{"n_layer": 11, "d_model": 192, "n_experts": 64, "experts_per_token": 4, "d_expert": 160, "d_shared_expert": 0, "activation": "squared_relu", "moe_layers": [2, 3, 4, 5, 6, 7, 8, 9, 10], "router_score": "softmax", "normalize_top_k": true, "routed_scale": 1.0, "balance_loss": 0.00953, "balance_bias": false, "router_noise": 0.05, "init_std_router": 0.0118, "lr_router": 0.0012, "vocab_size": 8192, "norm": "rmsnorm", "norm_eps": 1e-06, "tie_embeddings": false, "optimizer": "laprop", "lr": 0.00217, "beta1": 0.9, "beta2": 0.99, "grad_clip": 1.0, "batch_tokens": 131072, "seq_len": 512, "train_tokens": 597600000, "steps": 4560, "dataset": "wikipedia_en"}
Below are experts of layer 8 (counted from 0) of a mixture-of-experts language model. Rows are named up (a neuron's input weights, with its number) and show model dimensions 0-191. Each number is 500 + 50 x the weight over its row's rms, rounded and kept within 0 to 999. Numbers have three digits each.
Before each expert's rows: a language model's description of what the expert responds to. This comes from a sample of Wikipedia text that the model never trained on.

# expert 53
What it handles: Word-initial stems of common nouns about business, places and machines, often before a suffix, like sc, market, farm, air, car.
up0:481587532416550495545527437450502520563548522535459548589459523509472528537510437565444475474484517543488484489453436497485487550505527463462507518541538546550428473571427441571499479467556455512433373531485482516449481437591410518496507467510608408468409479556468436422441522432434494522494532529537397455551583476558402524548453444609521460487412456474504530474545444549428473447468560490502510514531452557466566513488487504405550518362537508461516486456432498526411584516465483470570511568534450387430579583519511553458524431512510536558543527571515429431507487445548442546
up1:472579523437516512503563475534484532432493508463535472438430507505571514489455477552526448498466546540547512505481563495465445569476456595466478528474555470479479501556504505471456472519477462562471509439379491488489474503559456612418478517539550480504513471501532516542427575516411594526449540483441510391542500448448492620580537451472442478476493571496530576410603499586465525498466581452447494439523471577478492594481458501510526520494472487440587547375490558482445527551639523444511499492571534447509457632535558381591570405499600484538508450462540512511434492567462500472
up2:542556395503484558589493595473541485429555486537586469510364404530547523470487512461601526475433444440511524559520547549389535485555473483487492457425428507449400497427460503453491536413524518489480496496495431559457501467385513513450477574434521525464512539567515420565539445571444555549461586496500345461618559451434528452501447482540454541513445492499441483527515617585476503498529524492484463441437551428466494606476490460527458469504556445528433530573537420546516608574515534470430516513472506468510486498477498405497494436453499557526493492505525544533500514542536472504
up3:438496498545539534588481514496572469545473526499585484463396584547545440488496491462512517443464426490578542531520522535396432500621551446442552492470473518587554506461475529447492532505539435457531519592601507468357569543549522425512576634559425509536494522543540522417532564516409525563495544485495564496500474411558521500580508469599490484515484550526519504549407432475440470556451539584514523449596545483469472498605543466524440444482550461516501537467506510547498562454406500422491572605420513516487498483558461528459537489490508565521550519459495577459490527434516551575
up4:609472524586586476516509534458542386450569425566533440509385445525483475439468562476444454541444388512496507555487530517539504523477486525558371480443456490471544569483477509488539403505623569489422479417546507507420478518546483434531491539547554446480470578460531433534532416524448476513522496541431413438571430474497531572557532503477489544456562477411508544450503552503439552535408466511490519523510625516545443485529474533527497541513412472509611525461551473425516597483507570495464485504469538525433573472486453618476547516456521583539577484483542467506475530469430492552
up5:494497407432548598550477473486516524480530514537430537449534519499559375437504477527477496362622447549448483467529515548510519511469510500572534565437506504553526506484477535467439509437517461551500524510507444527562467518473535469610583475429517522508502559491571512469476531532535495522507534532467423606501538544612534513520450570605468432500521544603512536561452497478569655475519446529507461513559527417522484563492472513427507553554413404495561539454458469513464483529429494515546480565365539492472519451444477580452441515520492557559503532539548460487416582541635476550
up6:443483629466545583547564514441471427566522591530533493625578519531468498492469385531549467443512488508427467446443577497476499504489557549517566475461476560479496509483474469556438442435627516417568583553561526499527492443483514443420580586492502573453530508457415466470487498539427486466508486568496518491482551471501493502511474414559451487470446561423423519503577573502534492427399495511516551488487509484482610466545603444469501516413480577592435449487506454542523498481473399533520526529519522546514424486459544530468505470454503540524447593474569445529518556577379452525
up7:462469488476537568552470573498488455604522422538425544533444559509598502468484410599501543493516536463438589482494541555411464459475516462466612521590570490491432492468438461457524582425450606406606415524480504444542584473556360554575494492581454587533460536505458445513525414571486545526512482531547436582578463411474537524500495536525523455409523537551497440400421442546533528471518514512523511505460482434453450603434518591520488523472503469446486495477513532460541439500449535448521504434537495491563501463513510532484472483585494533475524508571492569473528499485438441569
up8:477478491419406557503545543475633480580422518560563541472477493509530440505498395484590483523459514505478400476523477564427460512547512483517573402480513515439560456560405532613480564476487509527509527575512541446550450486588442526458523583443582490577542497422455472441585458483553530620495623623494466583508495526496493504498424426517525520539547482460455517509394437478422459540498538515445471469524508489500446497492470549463439469454598533543483436472504432458486533518495541510541614497480458547529511445480560501466567467533488559548480502493473474582549566590513418432
up9:440538496479531409515544503589512532467495536396466506531451456558444495599403517520588427426473500517519565473624485422515453524517503502514444466532504515455497543540550530504548545540491491480515514444569505387543588486539538528516587492450489498532526517504563517451425466546497539469467494625471476535549510571438525528453486437471457533562454632474537558449533469576341439400536555414464486490449456521501586558482431508504564519435543403501540517456574429459443516449466505456448481532496486506599437472525506481462559395529536548495577476488470459486443483587495566582
up10:495450445520476530537452508457635561498487504529487539517522496563552439520512469463478546528431422491495520524500533559460445525524524514593441491537562475441515570551460490493438500558560498489480496526518436429476492472559515478472453474434392472535310496548517549539491487440461530529448529512487552605527505470692462483481416517470471544436595585491539499630414530489517532520458414466483381465498553499511430496520556493439503584543498500423516521518478598444460529532364534565475593543497475531518538457437546548539469551549549532542508537553534529579483449539468528486
up11:464488476508533517536546438525538480562551499471493445526464626537497476543559509511513489450514469452500507470401551551539520559487496491554504667545489508398593577475397432469526487443596538491514557521476576516493530456477611495546494534453581458498555541486448477400479502563498461426439528555526483500510371627542392535473558527532434524542570477477476554504501419442486522466504474509433367552549534553576494507504433504503557463399520525482455443510551484461472537421533464432545571489588513539470585505488497496544533570524557490424468566469562520492415485492466581548
up12:514436522495616492538551506472493639619556459472511441548502571512506514508481473476457478360485439489527480522439504481534470524456486410484558480476468547444474566527496497554517459497569417443601533554540554459490528437448451526505539580520468453478478589486433604531550528490515582519447556516524496462438460475465515507632413506490470520551557490461508588602515478533624524545438451584512502455442470448427493514492555350460466480510470548489477544498436520521546506495495498496512538472471520561594465501462561416465480473493491479598552517465661519538534508520568580525
up13:515424508540539543509484479550478459490483614491506492561518470494490395565477446530442549407503536569518472574508486534436609468532610447450475414546550512514466527498392537515473638435543503500412527426584456465524512600411463486538468486591586527541435437517639478461505535484493535503564541560475557465577496480506529563492592619526545392539489572485473483473545550537528539478511471468525550476504559515578587565494513494468486544518478537520493557410469516496485461487531526488430596479558460397535535590466553463452524533487552502523437436453443479468526555478536550564
up14:448572530525495376542507541544475434464601462614502498514453464567467499559518444571539517457571449496488549450434467527448525614477589538550550458575426507540455510483420562445505476478472449490529469475509454482439606445448509474501500472498463411534496471548543410439648467472488495503468552539493537485557534532507537387535511548535530456500525458396501511425490506549539500455446468491474532491436510506491462537407525443570545461470453496455534446474392359472516485440523504535385463466357566441449498507432486484450493519399497442504565509472437453494502491498466416457
up15:534547593512589496501509446534541490568535526460620482429537587537535496523524424516527422469525471505522509365523486541482535558485510558484518481482631489446469600524489472452489478465551461416556482424493505546528515480560524553530527416496503383516498568520555527524503499539540563509499539537488553483571378508496475418582537517519517525545517454540523480476451524529509512511570469523446402454441573555515507558534514412544505517514409566470560518511514399477445494446503533549528576610509476553460608488493501497486483528449556556530424551434474497388636527514456409634
up16:522413476491444545550620546423517500452518564463481602454542586521501423466475377490489477527549509458444452499477445487632452482499452497477519481486489508520515514487448501521503536534442575495561521531547474533470521511508508446553533536493534631530470551536464566503459506531535532569422500458535541488521569548529478473486501475596575474550447545518582481484420551476489477531549514521573553458485403616571400538478532519422486468502414470527541507345390465439495508516508623513512573600536530534488518464524504509502436486546592506581490520456452473537527458556388404574
up17:520494511493613381493510482379461435579582499539507455486517486559530544463398453487491468436479455503541556537587435447464479527549479558596557500532571537603458506505515408537517522604493481463461519484557506578556526474564367507569551605560502423547472530558553524472508515466472501555453535480462493446465519461513494515515472450629557521501558527522525448472504470469515469482304543454645517501511466537470506584485488434492418504450497468444453577488517546577535489478529516533439467514534507421580558459545496475547451544431498544510504486464551520553564544528455502466
up18:456534563511499474474509455530495536433480540546501426508519523507467432535445499468608464517499430442520541523506498481507492476507581473543412603479475577369517529452429526505513414522462419499478436444570497437524521484541495492484542472491508406551359415462424473454509458562493540492442490423417580541538561483541595549447435466526504489450469488516548456535552420525495513529530493510533468609379566587589608548615505493557558529400406519352501555523485436504468524529543414487454520494459444536497541517449549558424465549521542514560483498490577484462523507507503492517
up19:528477472505527565509520567506453536475558432471626464438551590516658478510449518389512480525434530473457536466469480545427433512502548485562551519453511526451523446575445500431516478472532552384609481512517501496530489422486471569475485532458598461473543448549473473556587457512547568569405482506503534435536566548482505577504485485534482587475477489506419511513457458522512484493420428546544489573511498412463391446524519458464548468539537529435426534572522533593509464500466460444492476539476509453495411493401576387480500538479470434632447414497563547508502472573465467525
up20:482413470518472457596449499544556516474477530503488437547418544489547431552501538592536503504420468557561537514497519468398539539524496506497569431545506557662545504430468546516545459503527516560550464457545461519401525492521466428573446503417549461507551502502528467579513490512421418534401546555557527494509496522525528575479456533466504535503548520546429469547491442440480473540417476523392493498406436488486607563428513525531554481471546514503605460381443454452536619533513568560537595531625548499414492522508544494593527538477560466565471459568480473536514525499475483445
up21:472458419567509512579404451558502510494535588529571525483468510541517504404560459532556490482436552492479600548493603555525513494523523530502551583508512471541472539425442616534510606441523582583514532527488458436555511594540563445579420498616519502511568578394572485501427411458458481510510361433556518532518506447518520540533434485448439463560483541552514581451525539516507453540476513509520544500533434398490538462517469455526527582475453474459536559516520487461490428560575470503518472483479446447491512578489489497516462435554486444562461475608555423537569488422544569475
up22:479447513444548485509390431533518497500557583512530432522527514490457538513486517549453567353551566514500576518486581485546512553525563515474476540509468478445495514469478548445532504570511443511519438429461514563507529454478490567522403491578536534585349552489607593528413585465468469492530490448476530536501437416510498487497447506545511476481464511508502531596444564550625537504495502462536529567503582424517466523465468542520463521572479571561479476421425548518526547472450443576485449524560463470577573522507456410407536506442413513537477498519528464385546565374504496572

# expert 9
What it handles: Month names and day numbers in dates, especially in tables and lists, such as September 20, 19 June, 27 July.
up1:499488422483457581551550432455568576461513495416497408507488529542585548481521512495522600506470504505389568511464476481569419499408471552498498365540450561437572544590467418519501445460496522407490433550492432441428505485584504520440500440450472428482486513553558546407487536567493556492460433462522506447455454433395490502507505506504513458391532513473482595530455542503488423596525488402433559495525496489607443543508573431416601555514517490507479537520480538461612504437542434511541506427535494491532532445525497528467485587582454556482467464516432452516522501562503503500
up2:605420591485556512568541390436468482430525433456507450549506483444497537566568503501603547459517469448460467404509483471566462561443529433557498565564458585564647485516479480498503459482485483483539431417526547471469478444464455533538547479475551461506434533542537487423534518540608450479488506552489512501486476534439453514545490491619490507431506517492481539499497468521527468546514557431385503465562436493592456604456472546457548526468489399508487433538461450364560537472453490595395540365569484471525526477554511465470494547476489503491493462505548474449562500497607526522
up3:442516490496442559491559508496541544559527496521516491520536517597535436637516404453532606573545470444505542569483459456457480469447489476541545453548558479544522613516469458472501534494552518555435463461529478508410517529452409585493485517516520546513504459446497536521493517589504646595410454487500506534567518499603505545524464536492497584461531567533404414476464508519478491488571452459598410474528479499527417477539563490452500458499512494363528477531543463434498495436524582518556487445477492448521541513530609508469388477583458456481604572516584527483483525464380457499
up4:533465399419483453507532555420477478525464532535493429523466514573474438525466559469529580567547472491575462432508470572486419402572505477514589394509452457503442503577466518497457423611471554434512534533508495470545560461447407500535497476406593523477444467494510512493497470496607543407482521514543450378462569522566588546379523551537551470584477492462488556551466465499450544521450455421462451448489358531491547459494460410483526505527575462512446492481495504470467543548492492538555567498413548489480437546404500419555506503421471554441491479526425464493510482519448429468
up5:598578469440502510461481549505528491494535475539451367485461549506499518453607511506622530466521469523544504607540545588458431466455499500422502583543567471441500477515549560547391543407537532430562394504441386493528488461555414495512540500510499415551547503587512456517535476533419586496472389481477468406562486553518471519564491491486571499465532508470486464505489567579482534458523456425486534505457554438518513415524448377434525487495506549444469506514455457570539433590508467448573448545496534480497480471541491435544492564546411463456473533504465513466559540554621479449
up6:500480467555550484533444457356613441448463505488537363506501473560497542540497523577497577536472497434514518448449506573500541558586502490544439479512529490531550528500513452392517499552565526560482372583565442480402530490460479556424550460391529532565586581615535390520500490455396553509468487475539491462461466466557528519544456462472473524430474487544511537511495575544542496506472522435514448517593594496506522512499500478522469441509446442470549550545497482502566424563425384497451543517443457543538404533503544497426494441580475553556524470486554558476583495504473463544
up7:460441535430522528472461428476485480480482415535506485509439462558461566474462477554505500591441488464507455405499483513469520439586524519414517528523460503453502542592519485501531542540413495483542477595552482568497487480449533518482564631413545442491570548442533579512601455478430581589455443550508484421517550535611504483550488542484487525492547435560494502500544551510505486526573456548429441577385553511487486504513442477525372502559460521466534505512539522517540486499477420554447573611548576545594562477610534443511504486495531586577558459501533535612568536478536594512
up8:475491494453591509533570464513487434461467552591479556473511576514482536495498550480468490455458502567468538545513548483473536454530532474502519455562498490441444564449467449546490546534495476569437570447494503552550532495492486517513455444450513475449554497507480597510430592622521498485440553440420495530579471487464540542550551490391477478561475541510515516508489560536499479538565487456527590579407531527520671455486464584531558553505517528551524527509451528570482469461360477545524584567519543405488411465590529564568461580451606606598568459589567472493503557559474476472
up9:480520454466459579528460429531486471557544499561506453461432448522489492491514397568490427460554519522572496434483539501477505450477531543510468539574487546470566479496452530466587487555466578519407462511550496490418501527408487451468615539482461510501563558615436566456536422441401565580476482463452415422609444494598498490520537573454549490452557488494475514620535486537551480524477525419486519526513525467469588430502464540451508473573465484475496534473600529519461434539429510424433541591441499457462472498454605448525458538558475621512556503589584489528555529481443570487
up10:550472522406549567519493495524535493467531320527507400460517477534511552488478531511504443518435512405501465537431498471461511435536478499512483550555499525375542535562435461510588468362507445478439469482480538436473590463549491558517450585439517500523469475581535488512456489397434503592499532620465435513469522496540486460505546534566500490521541465468387427434402608549451476516417454455444439522452532445545521547495485555450486529523497457513471483500554495461532562472492432447442436543501405532439399502525544505462523372487541425461542588490492477431490508524548554500
up11:456479493495574492449394546466447493490549437502580447443541555491469572505515584431524483475496463500447533555443543498507504402445563403442441551477549488550506551465542484523494508487531470451441345467468548527413474369496496556471536450578585496528494434534554443424566441544454548495471536543540480482453605502524553478493519484576473538459459575534526393534508477447464529494518497451406497485535419475448532499556495445576581491499597375548499409431427486538533526535398439481474520604421515494535457462530464473581508503511427567464492496512475433461490496564538457567
up12:588458528488489464560478472531442449456437456531474468502509541538466431556436519550545518424532591475483425423453539488484512485481484491422515549479533503410562483510442505511588457555524535467580440482574527476526508465414464477555493475382535450467494510535573472396463454505512546492487611521547467415474478552520567486505500482529550564438421561486539508472474517553517555474506479367480460544556445475592515607500457508399523545472648527458459530383546443629468581580535500483457521539503537517496548463533522482494564470395453541496507526513611409500582589516518523513
up13:429563573512473497538474485527369499587541555515536503545544560558459501567532374557513482429535511445506409404519560538492586491463453553509440532501488468593559504451496526644559569516487453594516477514550526445473476524446404481497505498469518448467500507428411506505477478430456425527444479482493483453572518469545412468550543489425521541488495420422518525480430445517572470385478491564424500611514578461529445435544540481528482479510519458463514483449569504444435521517461551513516495496441510363507506511528586519603414506613491530509466493562508524507525546494500425592
up14:575515573494455475463499561430462496516434491451504510586490524491494492485502451535479616445572491490465440519468434532495537551522496496520476498426412554449482565510527452496523567450607446487548523476528613479476488423488425446488418464460558458513552525493456533519573469464556490494489424552499511493444416510464472541530420514508553529508548466532511573480526534537454593535599513502376472575490581514536574580532527364510446496494557466517442507518431489461516590544507480486421529512549486542612572504541507462372445611501479641548469455528503500545561646525546484522
up15:560471520460527515606509545427553492411498451546497459598469517570475552584436519603478522466459546429411496468425489509420505580495546559497471539517496500526509534473537522464500521460578528464499411497570624372514479490482457479485480481436606470451531486542532440434528525443459432555460573515562533533435504462609545484521497478457558619518573511536537558507488525504533479395535488519485461523504513501521507571487503442544647562441449488481469502502476521439491490552475503507376475476566453551488493433525621521483480523542620523605579491506491465431581572545455466501
up16:524554569474594488538519511507511473446513420497395480498462479504454612514479526542576483518551467532444405504503475410552378558527537531624539584543465523479484491443465423456454539494537493490460482422560489507440450449465480491492563567437588484604533533591555475497509480471466508531492503469482417542567444560473501489510388504509528494473537534498427478357538478513502500506546489465467434602499573463466491450534495465437492438509595498398478549489485415398584506498463475495376512466571454532515469416489576450601436501575438478524529494439552497416481422495481488540
up17:498557485557516507589534523462440530499403479485423442528438553573507449509560483534484454586457518592446470544491448528497501493607589500437570362524471522459512527544539502449442521381492504496499516517548517592542522467445528619524481489498589560518537519476501600409599550498482439489488563467541417496589460481479554493524515410587522495534505474485522482505466576578617496584455523470496510546530434545513543572528494497546455479523499533484505504483463550587384600489469478589449510490463428516522508567551432418515462465568516508523473585440437410545560543490438481441
up18:574534507490481481442469576560499451483573510401476462512492535525563509559498555518530494466506477535456515415433467555523530452519512499546453474505478559426485517603538524418474493568564399510530386473554510426466502525322516533461494526431548471430465511635595460542497466432521553531503474481566564502547423485501541400480366552511493485514553562550487497441434458457521554551549506483523537522535447503479570497487473448493519560463482560515475491544464496461465582587468460489539479537490487619552517501424576502541441422596487503433498580491548527417451592523431433584
up19:513588537512441487494570547440481471485419435421560554521480423544629449557596417459541524478498565472408429571476574463552575521516546538546586502491525540477481543458481511545432577462493466534496532506504546541495525526476497432499537470569509513447561583493516531489536443435437478560493477518420464502453531483553511518440397448509510488505547453541502433480590545500536608572444524410443591509544455559511466444626590489501517498510538463485571483560449511528472551410470524486437441423414471503557563548531555499452405557534545541509471533514417485556554609512411478460
up20:469503460501502452453511446514452376510508545493403370517510464591519516548480456565560595564545496443514579414497468445551542497449606584460546461486483474502580513460438466489529536464527585510497489571494526499501512459481484650563544470449509536477421491519500538526544582502409582571425502554541464396586502481582467538561525489486530438436538493544493571437415533497449503519473469514465568521509552454486573418427425493458616604457598525457483516506591493436526459541534502565491539502466475513404540546598523511495485586537494533508530459536584487478516520511519510553
up21:488563539463473436480548429526465539542437490476577472488410457589592464576514406506499482491494482573608491472556492466449458504549477548569615558565483475517537477409509527553528473517514565556567451534457531523525514472466546546480582514468534445459435583494541544563543544477484531440468566475485440586501482517490487465570465528582455461469517487546487494528535566556557570487496595450462473554602565493525441492555458503547554524481413555557581492517539527579468570403452433471466585530516490584502593508496624482543433568558508532578488634576562571516512487568469511493
up22:454559505556492566490594520463451484546498490418490635473488584528481523517447472586476577412547513528513399495501528506482428484511495415511510473560496545560620538577526419592509601528512507621582540470503545470496516474433402432472552515441495465523549480503553458603488481504472520571455547446444498477552491533397532467513517575444528473376510531478446414420510543600455549416499493550524462477495575446462563569540458416482446433478557472468484441493436513478496481459517490488548542468408430446555491465495603488454466523567537471559497561449514460418525549497468489465
up23:479546531534470578530521565541524559459539496506529480526557523555523533489435568469526533496520541593529596456511413420431524546476465480511468493538508499562499522552459492474483515490477567444444437519578568472476537502523453508472482498521452497537499529457455503452556438594541604625465554424533524547441507494574449457418504502431473566441544463547525435528448513448537560472490599509517419460428472554473449564631481510430411495624505513577517440559476518483568506455501502460495496617462483567477509479678548505442478512443468501536470590466364567530482539444557434490

# expert 37
What it handles: Opening pieces of longer common words split into subwords, such as Ad in Adventure, mer in merger, en, con.
up1:484490512484543533456440489545464532526441544521574505471404469474544488427462553515570504455541483397441523517483501535452492535472532478630422476458547486369550510514536427504371483578577457463539430495518496519599542464409494566481571476464442429442472524455518530470575473520541474531493546512560506586536584454445455568422466484438471528516524516525506565556503502504512500591442463442497463485570522539518455457497625455442596549452424488532570487441506501474553511566474441499457538456504552424640464573508489476391517490566513412480469557463585568490512522501609509550
up2:517383475551547472563495482548496379469550411479444538530542503534548602455571485489507530481447514523441567464481532506559524624471531524545529493539504503479542505561460462529467607513446483499550439498484434481528511495556468520552615670532618572600497479500500428507498420500534472526408565520488471483485525430585515543465515454522529510531469506515484510421515527543425484475553561501505448486453516641566516567515521432412571475512505568457494577474479488614433422431530464376513582477580544508494525474500476454526477514441557520616511499460524462519561492459477488520
up3:508448529536572530524446407532552440415470481419530542479429584514529583530452552433526538458405442606423518451566462531511474514585434499413534533570434425457513541478449491476469527456558479424477485434585580411496557479575438498521510481482506423439590558605464529530544469453488472534497498516592556493601438546471578476477518571553525573516449512526498513505494489481548445515589485532549516448514499602592511573476513504587469444511530528509369466461505520459493512435487460453489522601537457483474407515504590489558537471434452542523581473453428495499494510568429464499
up4:486527547489520542429550461470510535577507414469482506537534583534481456487600421501581520527518522404439497491561533556578483491503551536518544456612460638531510501544509490546557489504511465601416528490516562425358533492465470451599468516548561503358525570570407508478511530506395555487469452496511556413556564522521483538468481528501588489504479580506504453583435534460531512514458466583567552518488522528526499516511513493503502517424469488524587434375474432524591422456529468528543517519470534534611491491510560461443515476454575543523554534486428492481419545554423521452
up5:516493506595520467431501523517494489553534527423456482446435457535631541489542516456542507488558515491536375415457407524582516442493498462469563566447497471515570503491404549499429459600494456440453542547578487510571507501591506524521603489479531542421533509465419479578532423352507542516487516466526495522602375538478533419432523534511503490464521520563474537457572519442556506491487449473596469498476429525466462489540546454483457571415536552410447506501478485548459551512491527535458578640543578503546431512411456551516495486500485612595496525495496521494543484500512538553
up6:530504563514374523500590521500470537588465532571458485535506476500594520419512528467494489495398512481463515412480527513537497427584531525430521516606442503468485501451437448575406407585470554404496480617475533443530515460461520478520375532486531537483505559517487554498533452508471477474488526617394627463550581490500521506538488494441458473494560428549526531382521512442438538564471588517547528419473496574522498520477457515504494501591538482437508410529459425519451579500474519532546535475529516480484453467569509521444444495470533534510459497513546501437355561565391471495
up7:537467530468532517519482602506553480531490530515611522505430486575442453438422470495426486536451528592457469531476478603485504466484516572534549479500497461435498527455482538516543476404538511470435566538478478499534555455525575565497515475473608516539467603519486519548446495540524484491497584483516475517450491548519482494481563507521533512505484503533463536441480423443528535512563527464507519610444478529462633600461520481432500413456506479544484578523471555544433598548564486484501489435536596453502496384588529590499548450448520468628419590518390407579600483616475521455
up8:522510441508567506521450559410508426473456581514450475484585426570520482582495513444496500509481534520479516488473554460490529525447545482527497486481581568539494554531471474391624431526591526475540491574529563644539540493509558490500537482566385427444405590503473501535548479448420480472501504480511530434471544519549486570527495510516407406441459496534485502535547570617394491481485480527467486371461453458469490532457402525536567492490495479546484495503512437524495447623474486581409534477554570459541444557531475587539511541471551539448498450402566509524542565591499495551
up9:505502466483563407503508500525503416395488513461567527522389584545578539565483508442516436418539462593495521581554384484576472489521553507545522482592441420511583515465546459434432478566553473557517517493548515458569556480478415485601517434424490479421448539462559579555493524491586434463443491566462522516549543508497480554529520547446464454406467515537509558502498434563528405522492516526589482580477505545656506504492519506468543483538515528456475497438451494520509452489510464573429525500557568443499548611519430505556529487601623522509482475488508509488549506503592442465
up10:433497503445519493533461554441551561493471477402552444405440548523498461464466506477526478502445549595506462525530460524492459469484449542500456573446508500493473557426444474463565504495592498494477535579450521582419508494480476426406550461466550426534483645671469549590507533485415485463451507591537538587516498542448531446540518491542537476443459441558488605433568528509502642435600499471484457425541483412470501532549558547511502489461484503493508476536514472536513352543457530552477558518481530455541465428567530506434430466569490537564456460504405489561528469480484520491
up11:495582495572479499564579464480477496537488541537493576466479569513438439512472476468561543501444488455489572497410510444466462531465572485463545487524636468459535545432433512538384513473456510589435428518499524386490535546535515549499498522471420483414472472581554476544518518498503495573456487434431489466392428561483550410474536548470465590558459420512437489532517470580530496469393521541563546508454581513442529507459469430493551485534496447504573416492460493445578446610446463525454517426553533526505469508437560530456413579492510494518435521530561519515563525632458613539
up12:532456615495506558554544573476544503462479555461629477535406517465462548555471464583524547534449459477489539496559458584487548567434464512575540493531538472585487503504495581546496486459476476451428377534507538477470540496470478540456537443522548461507554491638551562398503587514453516501568446534583530487475607413530442438514421504477563449560426460493373556506532488493399536488522541503511396466410491525460530549469504423485509512379448494484433473538450499534457437494540505454450495514520567492523488530531588538447504450465424521492455509502549447437546568378474512492
up13:482459511512541405474498529461538493521394492510525439530463459500468473505542538553448552443502493575480438451551449492504557543476503524450560590614577512513543545457396452494467537432550474565529522587417483413510507411422450526506536472429509549537460528507509536474519545513411394436490520478526515560472528517467477499380559536458475365443537399588521498464492493474445502457528530516489493435455489612573584520433456552491532431523492448545416405547426474509422498549468383455497447550415452458470437433538519433509446582466560576524475523534453441544522547526542535520
up14:486422473519436552547551538562494554509590557520511427586523600527624455462523595545520516468574468572454498479569496587578502442489485482462548538550481466499496549526491497507492435504520486567559541430453536435457464498571451492600541439438462571447540560496466517471528500516511559502486448530380450448457598511445493562416467497517504515484521489549409530486431527434512553544525507480439528507458363556497467451494483484436534507465461508513487464481473385449517507457436578542491565456478589538390527514649501391564493458543546499569504521502485493537550506392600504465
up15:571435571505507436548509463458467500451460449479379481482528582542519522495507484506481492449520474501458580480531491533572485550460600467541585503519537575476530479570481552540489554624531545537504476454454461396435532429524440473490549550490442472515546507509481597579468392536555434509527488554492546503496572530467429506491497454567516514417490437437375509531577488561542520582469489505453369513524495525592497476503596542485463469532548512565552492458498409568423520501467555571553572520522596465468460622507552432504568624578480599481496509522575504479473547478541527491
up16:449422502423502489504513615458555487437465536457602533534545491521464497526383441543520502561506575485515601598551491512491496560529566374413462486435448453520455508502513548462485533487535566482456464450588446530442606416598389546551451488466542456467492529477557464563477415412497506586388529495558551547414524486503565429514521508478537494472535563490509511505481410603418515482579469464535520549494486553499506552538486441490509522560460572494486515461420512560504450423469459507529502604491535426505511527477505571521525476431547430500449522451488435412584567467444461501
up17:474523493580482566527476443496504469512549533434467498460469477547463470548451447475526492487475468481526433513521471517392500476537514480478551461523512551465503487464452406592507482537507457420488553564466585460420625510474540483498544584504540433478527463511537541496475502500452525546512407480503478449560446500518469527597411465562484453479451396487511496494570438483583507437441446542507440512357455556483517456603464572435424570404436431466516408518482532558458492514507434488480400500515505471582582561469590503356529531490533576528471466633437470473460446550464593561
up18:477487516513585509569520500411592576537478606595569479472497541567513409478452485482508548483461550431491511525410537536502473457547439436495585472488509527496567503486507551471527449546561554464568509516465517520371509500502420370561508479564537451501566415454443495609538526552507471521443425594468591503548644459459550534564368498487503467547560470383477451523451476465572457555457456486557430491459477425526569543486547440475532522515517487563472544498500523499530488509502533547514575528532457443510468517519483461390517441501513488512547618443568498460469474537427454440
up19:493532401544493504627524619381524514452476544506505517545476538532543488514534515485545463522524514538485587552455521544554465505548445476465421432477556556502557524537486439455517542461477517431546379511451473502494568594659517534468505505542589502505407417571453467569512399495523546477465566544474532514500596543538494592431490441463509500515497502475505512503519539553528483515485481596429433510501448508629469467534336534574503528451552534468506605514465481450464478517422572464500471519445502468530520492534552458489520486463609492467471593448435502478454579576439503472
up20:422568455513542584444487463453511549533453519480490513468613446520455480459461578517598530501455497483495479420511560492534447574482553512488521436468541484487491466468437479498441503473506518510585512529552523458463563546424539454455467435512427599448507422439530561531524433502489474515488483472566515507516376520492383520532490516518525543468551553460483575537562445557483521532500472495426520452529544519466557576561568430505581562482580532541584438434558418445473608462343344534504510407594507510515445534424507553482459410539550535476436524498531462465494528451450480584
up21:470454517455547521516506455488477436560542439540555456544515514551459523460505494487526492432554429491499456477441570442474574510471560446514601475437556481381476533495514523558481486491578433515514483513562535469460447545459441515508548485521407492524558590458563532507436527585523494561432515557474569443441402503596566590483512471569555432502462593447529532501467526491497512484371470487489460481451512513474544568587525549436510592536504567548539480489432470574377373556455437514490561477482506458500587643490542438515547447441496452609475475459537500514441570589544508468
up22:468386469485453469580536472501442498517561461480492501458453513505466479438527481526529521491453417530449539520470572547452572445495403579481456444517495613416440553470476502473462540472490559533480535485556513478516504414608466529468329545470533511526523494456487459552510466562498391502555453450502414383569608396551593473520453516489580514498517543561538469525536442533518504594417436518511405500423402490480434509508542447452562495471495463476476445439509527482459478589459490520504488518495365504510480518543504570459497565528515512531573514496580523475528398459572534400
up23:555590500432584478542533468496464508518572583528488483568536468535461575545434596531475475460452404575509534492441480561482436531499527459556524550448527559420456514413489530517574503495532458487530473537617482371454550563489458527509524409486528425533497507552515522492440506470456527507442509558524419464485547557482499335470537574558447536456357492519525538468522509446545546465471521474523531512537480511475578551431516471523540504545489496434424492453459517523517494354561557462491461556598396568482409495452539429522442565590490500596473536472572489550540469506527482446